Experts of a small language model: 8.86M parameters.
Below are experts of layer 3 (counted from 0) of a mixture-of-experts language model. Rows are named router (the router's row for the expert), gate (a neuron's input weights, with its number), up (a neuron's input weights, with its number), down (a neuron's output weights, with its number) and show model dimensions 0-159. Each number is 500 + 25 x the weight over its row's rms, rounded and kept within 0 to 999. Numbers have three digits each.
After each expert's rows: "gets" lists some tokens that make up at least twice as much of what it gets as of all text; "comes before" lists some tokens at least twice as common just after its tokens as in all text. This comes from a sample of Wikipedia text that the model never trained on. Tokens count by the router's weight.

# expert 19
router:479532517480506466500491506506509440483478467529522475505547516501478501436483542518508503533524520458499477513511478471465513483446466533461516474479478505561519512539504511465489534534527500513489521495498509490474533478533513541498455497484491485504472513472469458481526485505479487475521482500513495498486489516506463515439489510439554463495502518469506547476497489495463457493481489496522514542519504519512487495509522497509498470522498480460462475507480505528511531459516512
gate0:453528494488457454533497516559433498520559535508525539514522509504465488477491504537488476490498509510500512432526528489521532520484504482516511513494511501539497460509531465517531506516488520495487541493468472517491537514531528536504505524479477500477490496479476498476472463525499495545513487499475490497551493521495485544523519499497492518473543536485520496506493542500524492531498522489478544490538519533527541488540522522556510459513457507483496467502514479513497523520507496
up0:459506510495479464552472521488490502544540509501477493477487535529475498477454519505501471466485502521513463485486507510473513528495535512496523516519507507520499505525467499498556527516502541487538531492449467493481491513508533496475501502442488494459466500497529503509499504529462487528527496483467522473544490452502526548496516524489510551489514547463517525526494495448510507494516511511507524490505512537521531503487526506521488435519491474449481476558505501557518493517496527
down0:465501545493531474510485552460494456518506466543521519499483492520473512499527473506482487538500488488510534523492503558528516470504536482502578513498517475503492487569504513517456452521503490514568465530466511484499497488474523491448515502531495513483500485484463486530517507549495527464493482487474494522488464459478507475478495539467489522506480473479520522487491487465478468475518494484498518544497533508528515506526498512512487508523471525495479550492518480531485494527483521
gate1:542481479498472447484470463517473460527494509526522480471481448509484479472511524542505447491495478513514489510516494503526517527536514474452491512500457462512506496463505501513517540536503482558496508492549537483458490456502520505455504468511540480517510513516446516476481513547550494466490522499494493484519525504528480506473509504512532507490516497482503481552531522491516509450476484444469501473522482500540518461481549516517514496534481520515503487510493506492520501530519492
up1:480471547493507486520511503465497485497476466494500495500491478490480471523452498515519453483473504483479503515461531499473446519516502477496472494512465483513452497480513511498532479461458476514502475487544482489491529465524453482536539536512461496529528495521527458494511486502486475489558489498458486520498480508478478497483452500492475509468524510498512539493506458417513532492497457491461534452510475508493455454484497498512482527504536481498492500480544495525479470476490495
down1:506499443536480526478527482481473529499500519554489468478507514474559528517524531492466532488512504493474503539552490525508473505475502492514480533506486492467516505433534512545498465501496504499494489512473513541538486528476498505508507506507468505451485529516537518495494500484499495493482513503526539519562480501459453535479460437467481479472500483494505487507514506525480507530489543516492508477490503479471525500492552463476537489447497516480531464484502521503498501494452489
gate2:482486459524488524461476522503542507477502434496487507507509535511522488519522516448493507518531510505463495498506495518519557528517478467492482493513493490535526489445503531490483487505517495534489477520494494489492501551465461509479499526502507482552485507536484484465514466480507529531535543504484477506527509468471505545509508506516492509460555527504524508490516504449507495540508439468476548509502516502496452467462475461554540480483511482503495524510479509488512529476462489
up2:484464464515529528522479500490530503494541482503474497497489529499533504469497506474502504492481495506449478528496486494465539513498462452502503498532501484526521499480521533495493524505490467511511489520509505543501524527491493487478497533505542483520489490532471444460548470482527499544527510522500506468507473450497484502504485527500492525439519489493524487510550485470501539529507494501473529529524525513477492480471474472502503435404510464497481522487467515521478536449511499
down2:504512497523478504468472524457516506493477474476461481478470546546495475505532499469488450540490479467544489500499484526488526516514534490466485493531485547490500490554538493479483446485531484518493515520509498479517510487484503502498530531524530528494465506496511487486504517499436533536504474549450474525481468490521511461484459483469493476514513490499507545477473511514500480518555498498486498526491469503482516509474538507489516502454509477572514552506516547485517500514516508
gate3:459475533497505487541510481533497521473529480494522507527514474489465469448482510486530523516532521493464501492522522500531480483469479492482498514516475488504494519508509459483502486498499516438431465541457529534545501475526498495528503485503512500492497479529508455534517521494463457484510494534559462482471544518489551523513486471510485478497484497491529475492464485534502480508483522505519452482488521493485490526539433503531476512518460489501488518526507510491525475444507514
up3:494489475506464501490495492575476486511513491437489483495540517485471518482511544515527543463506475509525456546536510514496496471494497506455479498466475508481492529513493471493525483453535522501467523483537527481475530473462515536484493464523505505520489494463523499527481492456464486517532502500512497522490469509489514508564525540475470503514525520491500441506494523512497517508501494530507451484528472519474465473516457507490477472525515510493483513554509503463479464523500535
down3:490502490505505502495459522491544475484467499540500432492486460504534503495484455506472465489489515530480537457487538537527558500531507497529556486518514500503471491469454534548460492492500526517472478510504441532471501494507506507497517500462477556444481471516458509491495493506523541534515552516508509504509490487481511484484457513499499535481511473485489487525529468465482501508473509499551545532492497524508493533461484500482515491482521506482502489474538498510497489520489466
gets: "\n", "-", " ", "c", " 0", " 1"
comes before: " |", "|", "-", "1", "6", "2"

# expert 26
router:501504521547493489518521476522472499482530475474472519471528557463510520451456458495464533511486549449514512490494511521465544501468488478531445490532470475500514489490491498491514498523465481533522470472473488518518538537471456543516521523508496453469492551452494531479505509468472510509515500517520503534545471457513463498499513525500490463493557518462462527490482489503525515527516486518485511482499496525514515490503491492504531451491504493513525508488513532512473518508495510
gate0:477486537479490527513500516541529535504541541472471479497464538490473515471484515517563528523471506497494503490519562507515510494471504492504525487480523492516475503510454503478506517466453473491514525469456476497487495497477543450467510484482487481488480558505477483528502500509475463535519540514530493504499482478494510509488505500529548511474548496508464433528536496475469516487492482514529538524499489503444514514494489477480522488524509511486490500514505532493508527469424487
up0:473533497495533516507497539501538507483501466472528462491513493523537523467505518416509519473500465492513505494453505484505521537477446514507507483415486513510464523526492471483512512512476526487514483534527444483494517491515534492476475495527511489485535499501543486495521503499513518532503486521503516507515489512508486485473523496471476518477516527490500530473494488542526499489499402447514507529498475507486489490493459487523466486488511466512527482453509468499477537537509497
down0:517437514526448525536516506477452504529478498532458532537496506486497492454528488515463489518470503475466516501469540524510431505532487499518505511482493499492521509502535481485474465477508524489505495458555520523509517475450438519497487480537491529513517529497549509479475501486489501511495531499495510485493533535500500499479490470536517523513502514541495479507484493547528467489522563536454537497470517465538495510495534540518499514490485505538515505489519518503483500496502468
gate1:568527470493513481490473457491503488509519473473509500483545478512495460483459505517528535466507505388495494491513504505515491498512538519506505508495483500478512551482503475494522480520494513535486512514500532481496505483496464550476475503502473520476471496521485542534511515485514517526509487491506468485531498495483497580504511548491525466501479527491483515498460476515523487482476502519452468454486513480534457526504533508527520502484499510480522497496522534492514495432524502
up1:514521481521518491494439468459513539550487490490503515519480502470531563496497502498530459498512540481519512495502524508521491482505496508520504510489511491515512486445486495515515515503496499465517494483477456505484465550498507502439493536491496484502467496482497556494529503470505488500487531489492486534520506471470490530483497550506536505504514537523496519459466533500533477458479460512480457433490467511485513450471484475519525463504547524522491549514519457528522519530495475
down1:509494489544531497517515504508457492496481527522509504473448532506467467521535499504507557514492526502476492499490475485456483506487485477502471515478493473500505481563522483490499488441499489531487498492492510469502533487499486484519505475517511524529518477555505412502495477512518493500505506560520519437478478491513529469544514475501503534460534507503477466489531472508510494536488516486522587514498513498547506503516470490508532490519468499520489495524510514551473487488530518
gate2:509527485540480515485515514507479485479498486466505526526524517516495541484515500458489458482478530478492517505424492510506510514572535477514506479509495505482502479547516522487470503533523502510502510576505485501496511487461480449461554491502482515511479515532505490478510473503457486494513489455524528504499489492469498496545538474534506522494510541496517479501530519458526498519498502473451530516531484507522483470488519488482478445507482492521519537488490564484472545479481475
up2:495484476492489491508512492498520480463528496518532476504512521501535514529504515531489509545521465508518492484541523490486503486423468524512514497487514493520526537495483467498517490485513500525465502416450483482554511528509505558529455520491517468507549522491471500538480491488517488499449509576480469532506513481518534550495463510472483475516497515483479527497483499538493505504488469529527485450480498497456480509503486505528510532505484512510461476471516494492521491530533493
down2:472504492487521484459508492494494462457509511474506514529518536501516515539541526500515456492494522480530497482473501470513497499496481475495467515480487498520486460514517527437506533503499478514492505542492508516496472511487530448500527508499509505479527552550486486495524485494472490509485481484513542486491519488469551476491521463531517513512468514497526486513512476451504440492491507508476557517505474544506478459486538458542476524513501517530482541514488527523446564498477454
gate3:496499516474534549461487513485512484423477501482509474489502513491501502497569508490523526501490449531460500503515493475557528475519549504510494484469496503505465508466470533504495500457498512521457511566481494501512522523535515475517516493504493491507495500513502507534516510537467517513473531478507515527495499462539512462475550526502459504480486537475494509526559475489528534495494493514531478501504548502490495534512501504486535506501431454512505493517538480489478515537506483
up3:474495513483511500533554468515511520478525516493493486507513497453492490463494484534511534457447503478456481511552525502471453522489495472501494464521494482508481520543518514460516526477512493486506509548487520534487495435477537524531508502482525500541500520524499465480523483489464466544538413531472468521498512489519479510526564469515494494489490483486510490484539509505487500525473497553516478466496487539482479478515501470501491501486480503482506502481523529487460482510515504
down3:489511497474483490548483471511427495560511520496473515496484520475508477509439491505524559485454523499498494519473470500496490493522535527503479525494463495519484455494488492454517490520478504532500481503518505497512482558507453535481474468473514493449494494482503501466498535481480471497490524473486502533472518516503489525527533503503470471517538494493454502511504500504569568487504499482478523503494509525557481514500513523487447487467525484480509489521537522539499484484521503
gets: "\n", " |", "-", "|", ".", ","
comes before: "\n", "-", "|", " ", " The", "The"

# expert 10
router:496488489496471449524504475531442500506503511519482531523484522458508527488414465484446504479496540441525525487462499478476489490501492499489459491511493512497534496490529469509508509530518432497525459503531506529507512528498468522484521467473497510512496493475494513491514457507426477487478481477537520508521449514505490497508505469495503496442498531460480509510513509475544494515525506520473475504488470520506518493552538522504536498479471496500492520460506501508523487530480521
gate0:496506517502506509506489516524522523502491489527509526505507477484506499489469545480489555484513498498508533497507475467482458467474478543474569488493558471515533513464516479523446503503488467487561474557531552488491494501504520493506476484489475528480483493523519490512517476462514503500513518491481466511489516560518501488507499497549491510474442499516498498522449457544457476462509497512459479514486478482484476519507533464542519495521485505463481474466517467477495535491476502
up0:495520480466488496494552473483483490525477519511520498533488496500518497585526502486500459512475540559497464539491520500479508560487537478494495501532490508493523481514532492494478516538502481504525523472550489527476512485454477492475500505463525506470504522532498519435518501509476544495469509499506474506505482517507514491474500493469503524516545525468448480516531482464484526501508465505513492520531477448492496485513518482495470515501550463495487563516505515559487506526483503
down0:493507527510486529523536527593521532487493458513479514508479501488478493484493490483500495517528513462471540471493487474495505473492440513536507523458489511525510492538462505528579501523533466491527443517478480509507512509535514502516497498534482484458477489480470474545493511547511478538518510438485481510470511521509468534532489484480499505538519513511512486509467495526482500479498528519519508517509517472528466499522466521509475453497495532473534536525518491472511488497513502
gate1:506512523501522491518481519532509520472492497519430521493469500482502476472488470499465517500511492518459483484467532484492498483520506505523502549485485460472446471479504496466473523511500514467529467498522501467475444478486479480526517519494522502468503476524525489490505504536504557469491534485519451443493510488514494485514515487477479520519462512464509441539457429487515487512493488516538468544515515530475463513499534519495470505532493530527498514534547483496503490527483519
up1:525478513503464474502521445503463521542521504457455484519505514479524475452498508510513493486485553507546519512483531506490491503498448460533510521497476482522503513521495470478528508477532492468543498471524458496496546499464521486545486498462510483465499502516522506508516502481444501505500510546492501555483467498465493483530509519539511513496535540472495511448506528546463512500465500469475502491522496512443508477479498481543467548494503516486530480539489496491499484532491517
down1:479487447526504521473492526501543492489484496515552558460494459517512530512482468494469480518522497478428493508519489460546488487520553521495503455516473509507504505466528538510490470543474510473487502548493496502524474498503458491487499500499473485502529469490481532467469514509553522539489501450523533475539504488544511516514485496487497483500470466494514508579459493488524498498551506520515480503513532481505483509521502510521495489524462483483464494479513514512485496477521464
gate2:492464487530454437548531480509465472515497456506507502485499473519480510488501503516513470514516493497490515520531490489499512514509552494475514477519469508512431498507495522471537503480459522506470509527529510512549487503537502497500477501485471464526529511485493468512479488508461524521450453509498522480491492513535508506485472525464468500509458459476522482497560563465493468501483471515483504488503469521465472462485478540484467472506505506510487480506471475553486495535536528
up2:516469511497484491523483480513431550532487459507510499508527471510483494515481508492508496488523499465506546520498451490507508545535559511477510521529479485459496466502481458479564494490471521511501495500489560485484446537525518515468481497522528488519514516545510520513468550495495536487456473493481466493508479490520507500527527554552524523480476484483480491505492513527490476519470489518510468447487481499460509518498498550496512470482486516508503506557505512478517484495486526
down2:491505503431545515498465545512496505515506538526516499509507502486474493545476498512503533503538522499521472508471503475496484496518471500493452515510517477468530473454519463528483526480466491539454512469490492494473486547472492497478497523500542522446473542520498487514478549517522511518536576489492473499485527469514520505524543536541498524480505527502492510528484483484494473512534506517493509511516545474544527532515533482499484516525504505497503485492509514482508481503421528
gate3:517535479490491488512482466491511460516534519458526482535482493475521521526510494505464543491515544546475524477461514495487503513501481472515504504496511540511522456477500510477475430503509496530504503468525497534511503509529483482496506514498486533518508508547515471513506463499516505535547481506506522496515511495500527433525486487507506491456553537492505493478579512496535534491520465435433500469497495495491542495527513523502496494518467477521527474496480468450498490515494507
up3:502495485516474514495552514454495471515537528491497512509484485487503493462492532536440511426522562517505522519441551535504476512489475482501524538513473486514460511483522502511519469512483493506490498499502489487532511462567478477476460521521492489497494472508517489495530449486540537471513498521513523546518504490503500517537498505529479477508535535468529499527528528487481541532535478522474495517481492511500540512506527569531498500496496477506495474518523502466498475499515500
down3:525489497505507477484498494504483482496478503518473490470524515504513459452489489498526450542497471500569490494516477530496511484535525493498495496540481491481493554522535525527520502492537473436524463512491538479476513510486496532533448488469494472500501505471497499503535532536467470485503521507486499537523480513497484531496493467515495513536458437506513508512435535518500507467503521559541530484521505498481513479459514458470505469519504478467480526484502506555481508523499503
gets: " |", ".", ",", ")", ":", ";"
comes before: "\n", " ", " The", " 0", " He", " In"

# expert 8
router:477508510490468488504513474519458488503497518502490489517468512456471510472504472510491512467457487446513560476480494464474491543501493467520466471520455482482505438493515473471481536532497523531523521484500467499454539503523509503467544488480484489461536495559493484497491504459498536523492504501536522503542475484489470511476454476480565501456492516465483505482485501512498496526526487504471499515495521520558552527524483471535509516498488505488510507479524492527502534489527481
gate0:501517485540518476482463473466506472501500532461504502526503475498527483496506476523490486497467509519497515472513481504473510488477491469505455494442491494464481517513549529498548526521526455478493523468512496505498509511465530517501539487520487469470522534482523441522482512562489512506501519477467492507465451504529515509504514491488518551449495470460490494477535490476511517562491498490513467514521513459520522486519485484483524476506492503529541514480572496482493554494456488
up0:460476500512470476500461497501492478495517517525493493494474528534521528477443519471494515520520501503496504498510525485505468511488482512464506491507505544529481492517544505507503440521518470524452491529468486521478484522499463524461468490440485515506480492450446521482515500486487464515510508506533509528467539490502519544503491503537483498533532523538491544513496513493522488505517506557468523526518449471455469520519517502508496559488459481493501495457493519540497445526521492
down0:469479531489507548514504499530516493515463535495541476491542551490536503480494511484486501519475536442555484513499501507493487510504530508496525522481522485486505472498576526506527522526485462483477459498495531475491514488516522507478473497478536485481513506514475479523486497493482534531516493491493439549472530509519508501469494482515521520477501492487493527534495499487510425531559493545486525544550537506513522547518513529526515515471502490465488503481518508516508535533481498
gate1:504473489499497493517479511504499508417489499528555463494483541519506536493530482478497504502533497513515475516425511469473518513535526518464482463516512529511485514502514515504523499513482476528486486523521500504493500504496473478508490459447500465553546511508467497459523522482506502466527506478474503535510477470495543451484515465487544520486486518503501507526500513500534479524489470514492518489493458475488478459490500506524524485533504525560474509502536505575542481497467481
up1:511483519502521528540481480502495504490466498533567505469496516493495527509514492526525547493524536457520514533463495542488544503523515537477502473524483510480514468478525537516504497474495508520523513539488550439514515481487501480480481436508493487502515479502513526491515510498512523474511546476473467492513495471483499475519496443547487519529498508523469461488480539500505487512547461478507465474495505489534541483492488508513493534514526548522486508544528526565488477484473521
down1:472489504486540517525497504512513496521527551497503520535491487490518466488467505538542497475452534463539519496525454487492489489471511450532481537435502506487528521521521456504483495506445499483511525536487477455519510510496487465466481548543513547425486463490501526537516498477503523455490463492478506481526509498482484507513475531507464500502510505488489488513476510491490484490546505503458536521504548498520509527534485529507464497510518500478501494515457514468477484522500525
gate2:482454502526527519504494538523507517455497534519493505504522487451513501526482489532512515470500497498496512516502529473466467488527443489553487493509509525526472507478533493475492457518502471471496498532468510503512434499512511483462525495468475535520509507496522467446493495533456500539499523482501484495471468487464491509518491461527530474506437479498463524520495491488544481457537508505506482500482507492493509451538533456500510504470491531537476493466521439473479486498534487
up2:526530482469521495526493485469543441522492458463471491535526499525490500503526511506521519512490521482494452516509479526495505467490483491463531510483516515498497505486486494475514522471523493493466512503495522521499542528483526555507500531488480496551497535493494483559490494509536484490454468523484505512486530505480492516481502552515526499483501530444496480448569498508449501575456513487505517511555500532498474487493500505507492503545508483473514485544507511515507545481512467
down2:497445531497495539503483477491434509488501560514482576519480513468491512530478503505498511500492483520479509531503519502479500496471494475537447484546505491511457527522490523494487512509472451511494478484484452504524486511528499496476496482485499499482505511533491477489443481494501505539493471478480474513519453466492508524496513421535537473506474473526485506492501500517498496511552501534496502539505511481507479428523511521487498499493507474528498485443504485470514523485486444
gate3:500509474469480470495499491451531458519472492521496515503507510514451540518472451497471487495479464531535489514496527487517481518490523528560518534501504521512549509533504491504449517462503536520494471493506485483468514507496510564528487476465530506467512491513476495543439514494510502528492471521514510537470573515503538526485478507513514493501502525507545498496500508438446490445495484498486481480484524474533489501499491491473495502507532480513515500536497561502495531494477505
up3:472505511473508538491494546536473478487525482525543522485501510517506519493463490500503529506530489434500516515518518503473452505439489539517499496498538516529501478498499490507458526493532493473497448499482538515482505543523544497529481502497497440477506527501526505516506514501524497533509461465508513453494531513468475543489509464501494499534463490484432528459472479540457518468494499510487496512518499475510531451551480516488496508488489467442508489495516527491469486489478512
down3:514531512501500483483498529455539502517456515519514500516463488457485527503481492488486483504477461556514507455494496512508471548518499549455513534484492491512516515525498542498484538492480531518506495472524486456465490506482522543539479489470507528481474497507517497521468517494500443531507476528490499536524509472473523465503467511496495539463523537488572464502504526481506563446500528493530509494472517508501505477466498511482487489515552465517510480511472503490467526486513462
gets: " and", " in", ",", ".", " was", " of"
comes before: " the", " a", " to", " in", " by", " The"

# expert 7
router:460536496526528487488485473520488451463509476460524495503541514506505510466461504462480495522499560471511509486521512512509529420466481490497462467479513483514485493513514498509559514523484484498488470466490469526522584543485533533512492516500501477460504508464446472478532493479528495518507501533515511524518474454515484498490484499514521471470552516432503537512520513480484516517484504509516539492499475506506518489485466516514500463491527487502516532499533499502482520503513503
gate0:473485515536538497510483506515456503505481490498489488511539503484480510499447472473508523433543574483537512499515476505435538467455522431493463515519482478478519500497525474490505527535511461491546492510516463488474509483534559492535532553523496461461503508515492511522528497484482496536504468539501534506518520482507468501472500517488499528501517500484488504493493507518465491529499475490528495483499519500511461499524483539505455489470517502496526500498514531521505517459504535
up0:496502483489524553491460476454507517499456538522513514538496475513515523564502510514513495482498474518475489512511499495506451496488457525487526454492538540496515541507508460504465515540488487500495515500526498560542536515507500493495455509481532517540538523503512480506485509519520489449503504484496506511477528522496489472535510490573521509514479512503536499512483437525460507499443511541488479511523508493461499535528520479482491488488460489510508450470536500472512484489478481
down0:500504547532481466519464480501486484520534497513493514482513500505453505504455458512514484470561546457521504504480489499458581519487474508502514509509450484491530482477524462505529507453512480457533482504517493469499507457489553482505470496503482472473530500484489506502490518461471486528538515508488492509505497500492454509527513491488486528517514521505437479532526525454555488525482468501492504518485509527498499490489490481513506510503503529491510519518462556549483523465480531
gate1:493490461452457483456507507502485482487506492482504484503489515473546505512475454514476483538502511504512525518513500476523490498481555501509491455529530502519496469491542509501477487496519491508484469488462495533499563503548514514488547502439470487518447521523501500537528425512490499547494496456520505490487495539507513526491511500501491499528503504491493489514470520471520496520516474492540525490495503570455522473528538457508517501526485502491464463515482512487521501553534528
up1:494467514517516471514459495528505516505502522568519504487494494545467531471505530520534507432526491496515529458502527485513511514497456454470426523481481471444487501486551445531499531536531489516455544508508500493497492519471464499489498483512532478510514493484460490460491526500527525506513481521519506508511509453477499478533482505490476504520503495507487516497561531497488499500483529496487480455496503493513478520523502505540534531476491513537523449520479523485497490462490502
down1:510506508495495505542529466504477514472484514476502511516501537503532562506515523545530473499488481463498511505461524478490538501526471503486476514503446467467519512504496472491517498474487530512531472532505540529503511553509452476499471477522465475520473468492454500491481516520499508506537504521499520501541511483499515532518494467497512508487475545467458504448527499514520485510507538512497453456524553483552502509515505529543481536463505504492521457482538554536518488479499496
gate2:457483445475489476513522525484479481498496468503515478459546466504542526472503467504509468509452513512496512476480518489561519542490493469522497507460474532545497455520494499496514496507481490507469527496489463484482462531503518478495500529481548494525512470491522483481465491481506501482475542507485529505451482491491518529499513515475523473441504472515506549458527492493515493501467481524482536511536481496481508436503483473491502486486527513456494499510509476552484521532535449
up2:447523479476535502493533511454507469473501507473502489482488501498489519516537510514538476523439505537463443494485491535557549568519484502500499525454477526472524513550511524513498509465476523474457505530502479474484523510498546499497508487452516508518539538473487476470450486508515521480497526488470529507463487446521497494504501496496496485484536495532526506496511497481500530509480498517498507506517470479466476476488495505463482512501472501554530519497518489482472491551490470
down2:479476494490499496540490512496485474497445543465509492506529508481502538483497552520565470482492504468488472464496503517577501528529515508536521506533501514472444490525526508509478483469472486453500452561501450459523493469507509499473530494512522505485562510501521494498487502486480468482557507463517510504539512508488523501529508479492480478522503442528523495523487477475481488527490523536511536500507500521487518487501501475494495478472462521524518488519498484499542515496541475
gate3:506525496495523530537492540555474509521523488489505507500495521539471477465478498478521479447505488512496478471493471502503533524524469430490494455492518488500481538481477514537500498521452450530514482515490526473510511502508494512490469480541518410456488487477489511505479487469487485456504484524471492477481493497471498465546499500543476531522563496495495523527514517522491498530503525491513545500528475423443503483491508510500488494481488526497519506495491488470513491499500485
up3:490478530481524506475525543502546465510485507499480477475489477459509450547452554522462480538462486532520502533488483497462506438479481486504487478467530462508537499523520510525502503527481484497530506493504523487450485483459510497501509502500496465520517498500498507529465498498494507466485530477514484518499461512480501487505488549496514484510486459551515509475506469480507531458492429504494443537530471507471531486472489518514462466505511476468476507497454480506484476473495495
down3:527501469507474505467510470490493482477485524478530476518489523531487529512546443502484521517519480488511550492491539487478467555472495520547497525513543515483516527523504503466509507485501510505512495519521436529521499529506482512464509494487500519553502518488485492498516499499485526572487530492503499479495530490507502468501520502505502461537486501548496464492517493478511518545533533535462493475482490583514492513543525521486516460548456482534515523513548507498505522529499482
gets: "\n", " |", "|", "-", "==", " "
comes before: "\n", "-", "|", " ", "The", "In"

# expert 11
router:531528492511460469496470504516506478490493515509506513517527485491507501476450530487463495544505508435554516483502481493472474503489495500528463502484506520518516439488540499503523500565527487485514460482516501520477514499497463533505487477488527502494500506479514506515485494498433487483490463484516504523506494504482453482488491497450501462476472515480458565448490459500507448507543487509503498547517470512526492499546525498558567524530490475474511514500500499513500501480486511
gate0:522504501516510479531508497504494517485515457492501502540519493474507501502509511554545501536490470540508511521478468501526526490494525516553501478483455541495453456500564488493504468449475541501481506519514509516502523520560531499467491450469491486549510529509483504521486484488507497540452530514497514496513502500537455533510494495463499515474545464486449491510530503470503466506473444499533496504512500519526502473449485456498507465498492468506492514520476471495460500477509519
up0:516510501494491463506484525502525509513479496510513502538517510473518477522495510511529502509475491531482533479485493483459513457514520508505509493512506508478509467506489504504507444523484478504531493541554530529498488518538492476501478487483503506534519509528507484480532465485502471522518507478514519494535514506484470500472459497490488560527519470485468467518517514402484480432495429530562498451472485492510489459488541461467535495496487505538475518487503506507450503521477516
down0:527510515491452499453486501504516517529482469498479483492516513487477538510443468464482471517528513517478479488501539484503501498487503468530530508556530524503458511483509523534494485541481439520486525502496526502496493470498478499463502550503557521444507473487509469524509456516499480529494521513510493471451515494473473456499502448514530492513507481488463485470511493502519515458543519468455442513490472502497540524502554505512507517509509520481513489511501526439493489514483516
gate1:482530497505475494508503501476489508497536540493514495457462497460469482503478519479460502534514501522545553488517489516458436484517474504500517510512463484507507494507524495528523504535506491510509531485481499475475510506532475527478503530469518524454534502503502482516457508537502531538474450493506494534502496446526447465517495518517480504469485519499441530496473478457545485534529473493503537484493510507531494471555533461503496488499475464485509505521507482511547470514490554
up1:472472512452524497480500514542474508503550549473519502504512511477491491543526487535504511462513484562550465548523523494458496488528508508523505563492494495486505485508488503511480523496533532498515476542432529540486456514528512511504498490462486500556466483518499511466538476482511482476528526520531464454500492508472480518496503513516489528514467488459532454483500447472490522540499488467494485478490491469504506484497510466533477478479509482493507521480533471501502485515498521
down1:506537502498513519472498504474517509524446503522471477484477494493468532456442491470472510537476526494489535473503470499506490502514493486493513444491492479554519517490511507499541478509544507498501532463520483471486532484532508476493494513516514533447496514481501485522469525552474520531485423528494510532502484486481512473538498517465517463469502492538444542471502481501492493488511505526498539550493543520530471498496528515451536490504478516496497509534451504542494501492510497
gate2:423450496542501461502507539466498482492491501507501464473494495455462516457531490542481557517503554502500508519535499494469498456513462480501532518508505520542480502528481494517483556509536558474473506487468513490533509495498473533500451522550472506530490513510512481505519490492454471517481498495528523524479496481492467522527471522489496533494503481441498510478508527484496505440510509475482488518493525499516517498510507516467486478502468479470469494495521540480495469483486514
up2:536532549481526500509507478485492487503495517486512513538497520505534503553506522495517429473514480471480502497440489480530512538474541465488444461511471506448502539536493515509480488494492494541501487515549519559481489513536532487478508465472525538493542514517506494459497508490516515471469495498467471521491481476486492462493507543476535515466488528513468484494520501516519536465474493501492505473520484489504497507473503490490449514471485488520537496516450523529477518529463486
down2:499485486540520473550529506499432517498507489513487498510494526560450519481531499520461514481493536481507523491529471502508508496529481492487491493496494510552483515495527511465485509488537496500524492472489528505532470502490530522490489538515488515484488512454484546433457487506475482507520522461486482472530541473494531497526500509481466483524478514480478505476484477475522450496475489460513477436489478528546504502498501509485527480472457500545504482472519537469503487539555490
gate3:469522463504504464504511475482486452446523507493456484526477487518515492489454469538533496493518505541499488470492502519495496519505527488483521465490490517518489468496508549448475529505515477499505521479490479505475488516503478484505549465450484537489505511489467447460489469507470484509502491473514523457468478503484472473433522487498536536473486493507469531501553485491527507496510446493494489493519508548493525485487521476487506479496482466525459525519479512505549559498521458
up3:490474484485479537499514477471560518478457452500506482509492483497522547553530526505519447525477498479514476485490502524508521502491538513467496509460487505500502480514463494498525523474512525541478528515462467488514528493448523523466498481514510514435522490501499470510489517481526487480460493519431505515488491441477444480476484527497533502493491514508458502502506512477498496532456488509501509496531486536449541503472497523555478471470501512481537472521506533496497507490521487
down3:504509496506472497489500538486529514530484508540499514454506511545522514460515540525496492513483461531500481522537493525530493554509506522518482529504505440475513514440532471514507496489420512451496470486474480487551510521466511528488464539521513500474492495505514505498527503494489488515508483490504521547496516464475491508498476482471479445514506486497520557449522521479449522472474522474500542488514488505512541492489463500527484520539508484501548510489520530540487496504473487
gets: " |", ",", " ", ")", "\"", "s,"
comes before: " |", " ", " 0", "6", "8", "2"